Experts of a small language model.
Experts: 96 SwiGLU neurons an expert, 8 picks a token, a softmax router.
Training: a variant of Adam for the experts, 271M tokens, 8271 steps.
Below are experts of layer 2 (counted from 0) of a mixture-of-experts language model. Rows are named gate (a neuron's input weights, with its number), up (a neuron's input weights, with its number) and show model dimensions 64-127. Each number is 128 + 32 x the weight over its row's rms, rounded and kept within 0 to 255. Numbers have three digits each.
Before each expert's rows: "mostly gets" lists some tokens that are sent to it at least half of the time. This comes from a sample of Wikipedia text that the model never trained on.

# expert 1
mostly gets: " his", " a", " their", " her", " he", " but"
gate0:159086145165099116194093099108079095111135210079080166152130141115161093128143145143127122105144127166089095137134139180111156144118138133147132112120189081095169094099104127010192107096097134
up0:147113104092057111126106110106114142125083190103058143132149120113155108131136143139092107107133169131106086156177135153149128177126151138112137084095167135126127109160084146114158125126124128
gate1:124105139153164074133131118136136154129144100083108184149121111109148066144094138093184098109121106162190094122146147171105111113116161105116125158080128138129161152124186189031141126109077127
up1:144093145116094133099152147154110177141142124099134139166162101128163145142095165126175081069106139120096124118161142180074180161106165125147152100064119141179141137138077129120136092074131149
gate2:148138176149152121120112114108116051106109092062217232098109089100030100130112136138143124102188073134117122133080155133111144121107146179140117139118133170109107120106182106157117159093132121
up2:138152118089119134110178129151205118108107125102164127126099128117114124157111149173050143113203104106121114107093089091096146118166149182152138122084106141099178151096151136109156130116179121
gate3:145133149085112114125112060125150069126127119124103139152074136100182179155183106106123113089086106105173185132117167056107148138095101103115068171130136113143118124145132071137161083157076059
up3:119193117149124135089123107121157088169119116090176136167165083083157138136130102136134152113131174152105107157128161095126128114086171149097117098122171090145185193163050080133176105139130140

# expert 22
mostly gets: " st", " ex", " di", " tr", " ch", " mo"
gate0:106135114107084123162163180091075085094125150110151102137102173116140051118133115159174154173130105144183168121140127076128167134118143105119121138155114188104088105128116022140071194124177066
up0:096130167195138139149134173151089103078087173120166107073110210135077120161107125103132062150090053131163127146106126098096202139159205123173141133133141141074125113143087145134100170186108088
gate1:069082154120114076137095123125127163185099090125094146113095090146071172108089126093097152110192143134074103114099126143138133128144130099140136086118081096102126127143152156112188155138145105
up1:137083082160145104141086141134122136089180145072138184105123155115105140146132168112144176156084136073146144151103120139113172038083075131160156088070173183148182102124162184085111146132081148
gate2:103101145154165143133056099143115175084120126153128118039149134156145191147112115102133075121176162150125160144123158185168116172134113126127126163144173120157140073195116094138101100090083159
up2:116103146042136086163072093132117130133135117181135165125130163116123121117118124115090058082064121123109125184128092185128130107149125143116146145127124155067124147145116142143140204151159138
gate3:108152124151117130119158171084090167078091169129144116139085073103152120110106160130142107120133091130137122118096128135184127122131085153111115132170143102127167150094143122151099177049147089
up3:075164073106085142116103172137114180103149192117150122091144110088073111076179130130158069102169092070161125159128103127108118092095107145089099135160156139139194088130120137114121159170185151

# expert 5
mostly gets: " States", " Wal", " plan", " military", " school", " war"
gate0:133113141160143133159162093126155120092154085127132095085099130111145113098126134071116193106135229139143136129146154131192128146123121091109114135140156121160201098200118103124100141073159092
up0:110099101090149106138202136109116161150149187093185138148149143036168156133143173186107157154124103123137158140123150104135185112148104130126194116155138136103105084058121072111161126119133157
gate1:123111159100103121162106140177188221125137088091150095161156115123159133117104126135143148163180104134120154101135157132078100090150148109176062109114207153203130155161132146113119107115118107
up1:099163129098118114136165127136180140164061075147146148161168125124108126211131135098114169079192101060131155118167136149168052074119111125107147154106118143140121137140145147077144108137145132
gate2:141157128159129148166150109112186137076119133133160129176117150073124166103116149120132161129139070172121085077102132102135134103098108189103121170084118102060109072100111062078140135137125112
up2:197188134111134093124099084130148122113105136138109100121127091074122078119101132118192162085159098115156124162171137111119136170145097150095174120120155219163106097188086138079127157136154164
gate3:187115130138114121115188163126133157146114218158094177128108201117169155155182091131139102098132068140104161152140192102113097155152142199086137165135118110161148153107192112132153056098141146
up3:163169119130128129139128159188154120109170169123115099168176089164155105158140145119077142095157135151129203072150197151141101145087124202101130147117135152143108107254112064123113077133100169

# expert 9
mostly gets: "---|---|---|---|", " years", " 26", " States", "|---|---|", " began"
gate0:097124065115071172188166169118106171105133160063149108132170145185118155171122083123087144134126138072109106170171095179142135166157096100172120137145163154137114116171159142147112149148120146
up0:130063115184127073105120117177107133096113139123136125121120128136103161090157094200203108174129123145100112074100096139060172145110143169109136138112114077099115075099121097117114132158105076
gate1:129097111084115092165137101122070100133118150062085196148092166109152122084083116127118165076111149112135110121150149140119158147172118081118130150129121051068159128124107162140171120092066140
up1:144159191152127079119098145140193177120104119149189094117121174162119122139157129158131120155141083152041193146140160140107086067124150194140097096161148163187071160192171105140121146161163096
gate2:089188119083174150093096100117109118133085178125117159118080211142148119112090100191151136160205146135145167129064102201132089089117115106175127140212151087120131153082158149063101105082150183
up2:060166107112191156126146089061158122079119124141131141128143157146136121110139126122134095115130135044112132150167072163076148117156086106173118099189119146125132173101138201048176148154101169
gate3:120119124171093152147045099151162127121110144000156148193090155126134132123113134115141130146162141149124108108067075131123119152140176087211127178111188140139147089118161180126170169081111076
up3:153118120167130093089166141154147104121152177148099126131153120131123122105109119083142132216157125069097106152116124094122162159103116139098134128170200112079091136119100140096147120122134184

# expert 29
mostly gets: " work", " area", " this", "ies", " large", " plan"
gate0:098105081068114118178128209151169064146091119107130179083081222107090193129128158080132114117060143151152125132112146084116169157142153129073156160159114125167188156142149101072142116131132145
up0:145093140119164130156165099144177119138119159202057139132113153163072135152147136191111193149093063158104189070121133140083104111131132118141105104117117115134137163115140084216139100158105065
gate1:081136175201156112171154149102138150114082131144114158185097101133095119151130118101089056156113111130092104140138076131125083141175137158203149124114140171120138110114159138112104184045108135
up1:126165174159131096149144091136137145162132121112143113150113071178123122165100110111099075197178110130085100130093111174147065133207110138158112123104114135105137115113164096156125119065203166
gate2:051106148184115163098129172124184108121105131124089131087077064071165120153110182152122167111171079140111139112169142133111146132106133106130114148121184099142116115141158135148131153139121086
up2:119082148149069105147128135153172149097129145187091165074036138133170157114153144138105134081104179126138106132149125145190163160145159060136113149110114103118096164182131137122143164162126128
gate3:180111138156181105106192125133147173125130104125135135123163151146145141114157103124094133129180112123099102187173122166125049121156071201118079120140144138147139110140128181171104174107167148
up3:120133099144076194157111105103120109126044192183123077143062097095143126174101126151164108106125141106042120104109100099122165192107134121088152131133109100158149101113147121101179144178108105

# expert 19
mostly gets: " not", " had", " been", " can", " but", " this"
gate0:150109161099098110116115133132103193148147121101135081080120151140112118167106127174139112121183120070115108103106120116120125131127118154130158152168106084132086136171092124143098087142134134
up0:108183162135170146125135134140108089134085092052145190150143154119160126090119128149185120189105176178046115181150093152159118108113153124134121151089127144107177099106147117123117199167104110
gate1:138111138128119126102153128112141136101169115043068107140150153119133142106147130097124134056131141111159141141121141137084141163118145133116153161084137149150101109158082185083113148140134144
up1:073149151092125092107175079136141152162125117112107090151091169102132203155091138123176079117109164110074148129141102094133119110139065124134144129156160096083084141135106168139163094134118103
gate2:095078166069121117142116082213106175091151110196124103132157138210167131138127110166106090135124140138075166086153127125150140160183126073130117117108082193074143163170029146144126179114080142
up2:114131060140168147118098101136124115140118128093097125162134122149131155074113120143190138180129185117121113120104148140118169142125085071064094169127127147156135113103179199057115118115072141
gate3:115172085130081120068165097121182122120151138096169169124144156195150132145060151111092142098095135124170152119147164112136168095156141087114143131131070079155132143094111097127156108128147112
up3:128094143113150208127091143153021087209121102165123139114083152067119112114145106137077152164168129146072136139113092144148112151110112124075114168133174199093164135154183146154115145101116126

# expert 21
mostly gets: " over", " main", "app", " trans", "rm", " un"
gate0:163106138145155101072123110133130153048104070114097151154122135127104082116065141131145101130167151149144117126097112146157156091086157156117082087148146166169196114090074117097153119176117180
up0:126154043119124116175151117120158077117069086205112136128078127159114173173158157136107121101159102184156107101150143019145117089156143129143073133115146139100093162132199134130130176137150070
gate1:146195085134127143131172140166115123156094112128106094106111137177142116075077126059158141117114143138119151155120166107089070140150129100164188128063105159120171102139137118110137189156158125
up1:113116127114116124170114113124134118153105093144041073149140084156143142123150140208131154124170104156118111135127188152128109141109124150151153167146135052181217129180088128110174098105169092
gate2:075090051135135147112147145183146128135105105116154090167142141086178132156115120133121177138092101141122149136183165151118093096174110098107081218134139126119169100138132097144155120092130108
up2:108118152151078155109191097154127164146137125120142125121176161132150114107123127119158116198135112109086127138073170090167139086164091136169180101148153095178126124164156120174104070113134123
gate3:163165142116129178151070078076090174103128152136167141122102135118104119097144163122094114084090162167146117120153100145129134186080095099103151122113134194165129109139116110090124172108095122
up3:127141082091032140158124165138119157109125190151131140150140119112091122127138119081165059155072080164120159231154089083096137172138128179136140127072096130087094106150112099116123032162141124

# expert 6
mostly gets: " O", " pa", " Po", "),", "O", " Pa"
gate0:125151142113147101156151152118135177138148137144139092138100128077175177073109156108104137114112193147203063091138151125159151120154175138142153164082102109132151108190152162142091081053080124
up0:070106091118132119113153148168105127121109073152142135129129082135142110180199126115174144114115074108119154113151109103075132157155068139121132123123123158103062125152136092164096155148145084
gate1:105154135082055129140141103167138151127167085099080158073139202117093136138140136124115119124179120105144216144155104099092099067109100170157112135158132144179129194136175125144186113164188074
up1:137102194158147082153153149150222164180177108114100093122095138172095170114097162087123106124143200081133181105090090125076132109152131168189201141169148148134120087095166146167152127184101133
gate2:106187217121085133103060115167173152158169105139087103115095108162096141092157086143105118151188123094148091163124163151110127147148119135101065119147132082103192160132145146098113115105137142
up2:130168181189032149138062107136155124131176072127107143099151147169094116091186145143130056141139122147157079185116134107132147130134184142126092117137160112114152168109163173151108156150145088
gate3:086165122090075131174098130108181118130155120161116111203073113136139174125163115111108153176156111158195055187121092126157138112117067151172132141120186126191155120169170131130111113140138101
up3:133064133176132134109096122164153127148062104139070131126115141133163068145166130178116121117117140136111065113129161082091115184108148141109121180125103121173126162193129154142149142155145090

# expert 13
mostly gets: " fa", " ex", "equ", " album", " vi", " opera"
gate0:125182142165177093158181132120165152113105078171112116131146186097125163082144189155143112174113143122165105139105141164091151157117115160109057163159170103123080113120124115132086121107160143
up0:131152167089108107167183102140101130147137130169085151119108160088154135136148136146150085146119151133123124060132097181091118158155098127158147140161121106110099108137117160159108099080152127
gate1:118095129114087143135135103130057108144113083110109160156134119125090108155136124026142145146144106179097085169168115064106082150138107124084102133137101051077193135150087148132129171098089096
up1:108177138200104142136095098119063050194148145141146140122137110132114124149086105147109156125145118197107130089125127161161133092091123134097095115095089116179162150115121099067133144089128162
gate2:124129206141136163086127091101107118064201095125082138088163144134088172159130137099147100138117055114118057136103124081146098138103084151114097161110204104158155119140178110114149137100140105
up2:121130103116139103144103172137107123136067172099166197109074182107117092173151148150141122147067115150137226116130130131177183062097103089130160152123082111120171134106135173059084110136148092
gate3:048184135132134135170115100150133144133145125162183075166077113140159156166094148102070147137111155139093076064095128173133083105129115123182144185139117118095164092063142139145127201145111119
up3:095211108144133164168112147129082115150146122183161142166069109104164059188112123159086173129125143154125125107129140109113100141159139155086137209112073105080099169112102129109120112087128114

# expert 20
mostly gets: " c", " w", " f", " d", " N", "–20"
gate0:059156125120101126158116104152148162141121072081172160089109124132146162155145099115067140153101174110113165114153099167162124042142101133137150125129085150199152131133130125109131162092141111
up0:178077137133113127125114095101174183172126138167161131062172127159092178145140169155152151095121065103117116127139112109122116168077079097102196150151163089142073132084171095096106192162115130
gate1:117180153121132085191096191112101155099132128127091115138089158130116173102141148143111186124081094143137179180106185135144150107112143118134107074131108172160145106118185156117143086156128100
up1:173139136122106088102117135170094141167139131170121128089129184136158113123157123109126116072111131109133141144120095060091108067150106143159147116157082105093126135130154103174068112107076153
gate2:082131083152116141198124155154084051149168119070197094124172111059144099127135143143181130124147154145195132097133070137097120126101122175113139154150108105152116124116128096163092106088134111
up2:138124153135101117139134117117125094155140139164146107118160165131104174108136099131173110170130157109113212150094092122091127105161106110120162168167111108144161084143095107158094104143112142
gate3:139169155187161135114129131110158134176211083116146145140148116135051123107145154110151138151169147104119096087116152156149059095105113069109142161144159162168160133158127100095101167091123171
up3:115180192110136176118143143115155132111157096156095112181096134161166096106128117104081102187158112121136121119124128152089084132115102091134085056114196141087097130099139068159092122100096153

# expert 31
mostly gets: " b", " he", "present", " all", " Th", " He"
gate0:134193145123099150194113128127127137168127158133101148109118116116123131153110133147073158092136129128100141159140163239090126103148107148124106098219136109120103157124177174114121123098118154
up0:209155130141087151188091098107141142160112173110076154131140115113131188143114156088102134084092104099155126126083148136104105133138111126128148108219140086148142146160196151137142122151126130
gate1:090176124171165140071114143125125127147114147131096149122139110149118064125122107172110085146122080106073151124107145155132122117091117128134101112125108123102119058110056136121153068102168135
up1:148097138063110075180118155124105133157100105151129114126064158128148154107144163082147165091120133164201111193117125097116156168163133120112100121131124149176128235119144136167119153098106129
gate2:138152109164164125095146133073171098136160121108122093162105124153124149117110117150077179141056175140152099129125168166104113134060141187139172117114162107114196173146109118094177125107127167
up2:079155147124192132170164139126182166181159168141194179153152167143127128153088120150074135162113092107108136083174176134112123169125091114147215088200169098115162157148138125168136103079150141
gate3:162113135123149151116165131109186135140178108090133096079141167066161144125110096114141111122098115143187102130130142103139152125115132155051148109152141113099149107152110181186126171102121128
up3:110153104126113097207128181162090070172090126100172118153171059165191099080125142107164160117128076146066105147127134138057124117173080136143124097137106078207151101079115125121172148148143127

# expert 0
mostly gets: " became", " including", "ful", " their", "ial", " on"
gate0:163154113103093072113095152075111119088136189114074181190110129102131112129082127149107148098203129063116133133142152147184131107132104081157146124116185163140113115185149120044127124085135156
up0:096165146083164177132147084139156113145057090135111135193128095120195213099125113164148082116130082112127168117125119091121122105160148107089087088150146140164146133165139150156176163116178129
gate1:094178165122105090147190186115138147136056099166158110196166171155128204067157136094137107188130089142115164130088120123170138088138145098217096191131140109135106090154089110166067106181144099
up1:127103147163124172113111102146154120119147171088096134124127156149130128158055156128136095098124117129125085120123115188124129173160139128105165117178180153141125116119171173162140093077050147
gate2:177161149163078133055182126133132128111120120072181103077134116120111123142121164164174181115113100136088141094063111173112101124150145201132129115145108135198152108119113155075169085096161114
up2:123165115095139125073143162204138166150101121088141099035190108138136142142138128151133105097119181129087174127088116137143204084081133089155128103141141131215137119153091162072120098134152102
gate3:147147113104110127078143113083099109167161166113077106105124077184147163100068079077123130148122109145112055154125091124102133065135165112162100131165100088113177077108118158099096115104103118
up3:192124127149101118159118083203124163070083176096161165184154216095126098154174201140181124152155143101150158108077114142159093174140109160169187122113160151132119098142155132158144110174167130

# expert 30
mostly gets: " area", "%", "94", "99", " 2005", "0,000"
gate0:073165110127088120158073162173165136131168092060138175131111119219099156090099138163073221173125133158131174149103150124084118078096114113130153147109094131147162155159138115103108188114110134
up0:152138093087099098154106126099145150120128127180146093134108161103153121182143156111130121156111135137033122154197134112157099087154069155135108118177119108042111141128115124124128173165086168
gate1:150184106103148150141147099103095118115119076110107095171121133144087109164176167180170057174097141119099158137120171094171128180076086139141084104110128101118070133174124128168073105134138174
up1:134145110123117111138149175112104102147061056193084143183162177102124115190158151167164115115119097091184088115118095112138154156117111129141138117120131184189139114123090056126149181182133158
gate2:105104157096149151138155147164156091191094135141150073166163047127093111126157102148160081124192091090114072171140164116069122161145122127107135165110128168134169086137097043107083091144112191
up2:131106126138156121122162139168078195111153077063106194114117117072079195080137077094077150083095193108118164071087086104110070120132158123174119103166135108113095127132205190112188117093136123
gate3:081161159130161169167133120073107132149108125142165134071139160197062087150112143051196093172162161167107109116164079123134148147113102153130163132137137142080094040116109104146124141114120158
up3:086155132182115092093146149100159049058183058105123086162117081090112120153110138116108135085082158149142150114065134122119094107140178177112147189136152120129134171098179123102107087094127074

# expert 8
mostly gets: " The", "The", " the", " during", " some", " East"
gate0:093154090074123160138186125127062104180120183087172087163182129083106141120146121127067152151147094103138161086107093185143108181109090069160126104155112135059073067120107146144180058144097142
up0:078132092108134156169107150172198135145097115142092110160121094107119160129091099195092154107168091100151127109132198084140146112106148095130132177063133107116144159142121194089127092123172094
gate1:118107057108103152125116086106154130087136103091148116179168138106125033159157081215150145154141132148096151171171090152106092112131078113177155131137056127096130154111155093142144097157179104
up1:089083157116179187054180167109143188163107114199087143080121167096134077124101141128119172191128166136116205122188155129149126151086169179092115128167064152142165105119143166134120102118126093
gate2:097128087079164111121088105138106139052144110150115132135066120166145191073082127097114104085143142196117110094066066156138170111117058122160119133101123102191126086110119116161117175123169135
up2:097146125077127169150123094130175160114159149162129094115081133108107145079129138145109084127176104132140117187137157144151179171137129115129176160110131136104152121114110160183130147135117164
gate3:085073156149117110108094050183125196119198126125165079141128176161159150176138116088136129096168107085131149068116124120140102080181127087148071120098160103099142162166167228109183115060135112
up3:104138119109153114175156169167160159070155113074160102146138113173104103110130117108133109114113091191105098141070122043122122096145160132109126143022105132149110076097147143091118142108109106

# expert 16
mostly gets: " his", " her", " It", " cl", " it", " him"
gate0:067110153134106172066066131110169153130110118154190055130123127107183111210135148158155159119097095116158117124149074167070150098135114106134120132112062136194135167106146089108139104123119099
up0:085106107146161138104088180103112104080191076096116101122140162152153156142116119111176124164106081091169078108150101110137139105138126135188131155093157094066155145145154126104139092114099141
gate1:117147117088174116110126059118158139086128149120129128097140144178101164156127137108128147143126058093151119155151136145145131111072124099122146133135090151126135112121145150150208103089114152
up1:094108138087138120107127077145119163116115102123134142057143096099103103192113110149116179117132066100119194144164145135093123116112145113134168106174046155091111147135116180170149094099132104
gate2:135149104084101094115127183126159067127114111114153130126118115114072131129088086110157096143127099171128071112097111102152147182147118126150166210108157088060139106127091096098125202102095155
up2:128136079107130096084153101139146095133112113129126120134107155209125109133115098082187149150085100162084154158108098156129085103131170086101145100160117109119118167150174221186137097123144130
gate3:120119128146098130146124099109118135146148189062105188135122150124097073138162138123106131124151099120082086156117110139076079113110015050110126087098141128090149124083150078119119128156117181
up3:118085134180169150050141182170163142117166144190157075094106097148136140128139100120082111144088142149191077136105184161153196134101125085121086127106141201198128189180142102147134087127140098

# expert 28
mostly gets: " had", " were", " In", " are", " Bu", " have"
gate0:073159148144135138105143097114060144129099167153169149179121173139113117189115148116137150164138157161116134094132136171146137170124123165128104074135174125106087151159141147105192094153145123
up0:100146141154122066090148079082147140114142147110149165095149133096050115196108123074153104195136176164128138116135057082138183115155106191094158109150148162161101117146121141093112164104153096
gate1:137091138085110118111136133118117169134140115174128069107110144147086114146155158073150110047153120132105137149078097153136106149140159120133115109133205139080183115127126132083200148083119047
up1:126133118094129083149185125081124138133069072126104119055148106129103066120176110109192136107134107128179131158124168145112102118068129133119082116093142162133153116108093152118166114110117149
gate2:080107119153152174103154113167088101075123161167105140145129112079169106130132185152113133147103081067145090073130109164167097210151118147086155143107096150056129133166099154125179135152111155
up2:100111110119168131096166096129125123146096203149143123148119145134135132069106136154159093153163098136069094084147132189129163153202114143131129117146091137117119124156134174175160092127130140
gate3:136090112122128135124094143164103136098148086131109108107109086154096133192127145164107153122126169066080092084147085177149121134144058108094144126155148152117105159143125096211093207078153162
up3:090122119114126131171178090100128125145081176151129128128067148164104165150141111128134132102123121140127193085036132117133072092126127033153126068139109136166085143126157156129132111160099110

# expert 2
mostly gets: ").", " consider", " play", " including", " become", " provide"
gate0:138119082141109126082144159184157082088171140172132107126171132132133143167070138165118126108088065148160118123099177153092146134165098111109158118094126143186147104105138116194079180157126098
up0:166161140128111150131102140158148116132105128160108152117077071089128104085172185146124121154056107197139137185140185105149122071136196130098120168121163154113116083184127146185142160098129158
gate1:126114098124106111105122120128114128106119118116119154125078104132061104176123133132144168123104094093116120101117156130159128083101166092068116131114136068149150111115100142080139152112144198
up1:063100132161112107146166097086125086157143156116131169154107123110133127130120168119138174127125113131150057117182137179141150118123116139118097096126118109114121150057105147134121137053156188
gate2:112129118048169152151132131150176182108128149166212069086110134128107115138132096165109153131079085097125122131108136156080064070170213164157125118100118129140080147131133116167151089183096074
up2:089120114099141140158193139153112138120112180120164116171199188142176132119122148134168113155092115166133158156081155090133116103152142178115088111177125110152123112117142089169091146149148085
gate3:122124126141138155144088115074162166178179140124145110170146066134138134150197160087127124129098170121118125150130142110149156192170100120122134122159147121135110161184187120172129154124181154
up3:132096150126081161167205115121146093160174144130138203143153180070088157124141138074167130140164176067146131145082097108156144113132137126072102068113123096128138102102172141143096110189079040

# expert 15
mostly gets: " the", " The", " his", "The", " their", " its"
gate0:163136099137117138162102155140128097094189107120149133201146051163117141175067150139150078141155127180122155175066090123116112096098128099159130111106120193112145116126135105113146121119148174
up0:104143086149152101144167113166058183130103167116113112081129206140172107090162157123145159117164128068126134123231137088140107036125149128128101147177174143118087178121131108139149175128098128
gate1:123087071088130121126125161129100170130097138128118112098120096090144187148051132116153149069113116110159122115127141104145174086124089074137141143127123091045150152150079137114139124132104138
up1:099089083092109099068101131082116144120091173120089123098142170104160166102064146100161192109173148150160086139139052121126121139127123039123164170163141082093156093121085156091123137116123106
gate2:138142104141098176148197192138161146112164115110101143146129110113143145113154115106141119188118106077155110151129163171084132129079139144089090144090110179161094150106098133201129127126121131
up2:143127172126099077104132113092194149164141173146143056107123156117095137141120126118111150142120140141108157153096151133129076118193129144116132068136100108177170108106128152098174159102152106
gate3:191123153103137169133107066104125089137173117151105147137106081174115148143118096122124069136139148074136143196106126104116189162204163107109058128183164141131081147182079143174111206127127135
up3:135131143106107146132161128118211174122141143128154119083184106141133149154144143106053087096158120126170107132107079162114095100126068149164201116143090098102148141157123152103109138132207130

# expert 12
mostly gets: " States", " —", "shire", " one", "?", " ("
gate0:137081102104101075159145116163082059091171104151096150137062126186101170098027183142136094126145175183179134107084098139062125124128190058092128162124146118084132076069127117150155185135087098
up0:142129124146148163069083139149111110192134132192126164109082119116097089102134146147136112137078147116150106136104178096076155148140153110084107093084096141155150124142147141103074048120129120
gate1:083159159070118123105094133141185103142136089147106147133127097156178113111128167094100149098148129134133128120128158168130153134165108163092155126090084158122155199151110118186141147168156114
up1:182028117136088065104069086143143148099145148132082117142145153181116082168156190177124119092123174148142071125151122138072139092106127078107171132134130160135117141125157151139110121128110118
gate2:104155174118150177147101090161202151115135112127134068154181103195105154133104144159138096127144127152142072127076112128112168094158130150197147118139182177131131082114103123139101141157148124
up2:150127069100143101094111096093179125072177092155147154139085102129119081046151112132124112078147147159131114155172166170111135142101156123093107139111101083102168154125115118126120176148128104
gate3:075139151098188128110177212140135107152104132142072137151135145151123133121080163118084132149101120156170106192152141184111116176131152122117114122111082102102180132112073163093065173145177121
up3:105160077153099125134112155133063138067142136111139124148057066157102129080111172149071106105166105116211087113114115125114136152151123137142181175068154117069082149154134099099183168137108126

# expert 4
mostly gets: " Li", " La", " Jo", " He", " Ja", " Lo"
gate0:112118100095158078163093150124108117117165139166175123137156105141160147132114126074115187125128154168129104123152162141131153114145140098131093036113108147096078151128117039113127146103160123
up0:193151125161073151137152076171117108105151129153114064173156155120151112137127149131119077118098121121113100205080118129126103157128098107153173151123142112120117101155152185119097140141120130
gate1:091170138198099144166177138155184138154079126112178129089159061196126164131165108166102154116146116101058174132087151142113104121143163107130133128184116126173095133085178160134119140110123125
up1:143156105140152105114151125128141082146141086127146120131100106148090176103136100141115097161146091115108077107100168110074130115132172146119179120123162151124137133139122146126102116201171127
gate2:109139096109116159083107143159107118173160105109100138095137172184125163093097056175121158093166107134076189151132048118090172157108119139094149109131135099112069111194119109146216141140118133
up2:107179079172101158059114152156109128137109156075122168133147139166151157129150122171166134081166120092121146111141132149154177108098089152100142129126142096131111130164143121153154145119102126
gate3:122153099111096116147109119170165128103130105151172144180185128133131098153149125072142133118100101113118126117138149132126158131156115121143140140099023155101199096062090095148104177121139077
up3:128136125173091087161125136144156187122111093090168141151132070161149053131137160130116158149170146110054096124114091111101093103122076150129129144117163215132047173093150085139133126140200126

# expert 27
mostly gets: "The", " United", " American", " other", " first", " South"
gate0:069105094120153107148167171097097124122126144114085106110162080124122142145087119137129126110145143125129120161142094131127154077099122115161035127105168125167146133091133099168108069137134093
up0:128094145113118125119189085150146158111103088140110124063114129171132133135066105070091121112160105150112149123119140140186115118055135107139077109140105111110136069096120103129173163122086166
gate1:095108110089136146128138115096112103100178149106070169113143125124111144145159085162150157135122096121171082216149104132105164150110105111178164105115153120116139148075125142099103074123090168
up1:082134149127097092185101176169174109131148105171094147159094165136136101129188089126103073088132148156131126145099148145126163073108124121129148146152080118167137127109143110147115077162164037
gate2:122113153139089117107067113101122154162043084147210118162097099126100062137134143143170193148126151122151173148169100142121153075093111116138158119109101135199111095112103089111151169150105129
up2:103096035205093139080124130124107162137110172136142108132203095186115120139153081126157119083134158124152110162151149136211097138076159155151150121101150167079148118143133144096136120139167108
gate3:085187142098131172181125170116128125170073190137166168173107088114143168152092121178114122137147076109168121192151104142101129141137144134139044133106155150133073116130138145141169204084103173
up3:149093131142131107092110087151138127120162127084123136127146145147105119075155155115114177140112135120103146076105150061121145092140126143182148141202073059122164104153171115176096036161194159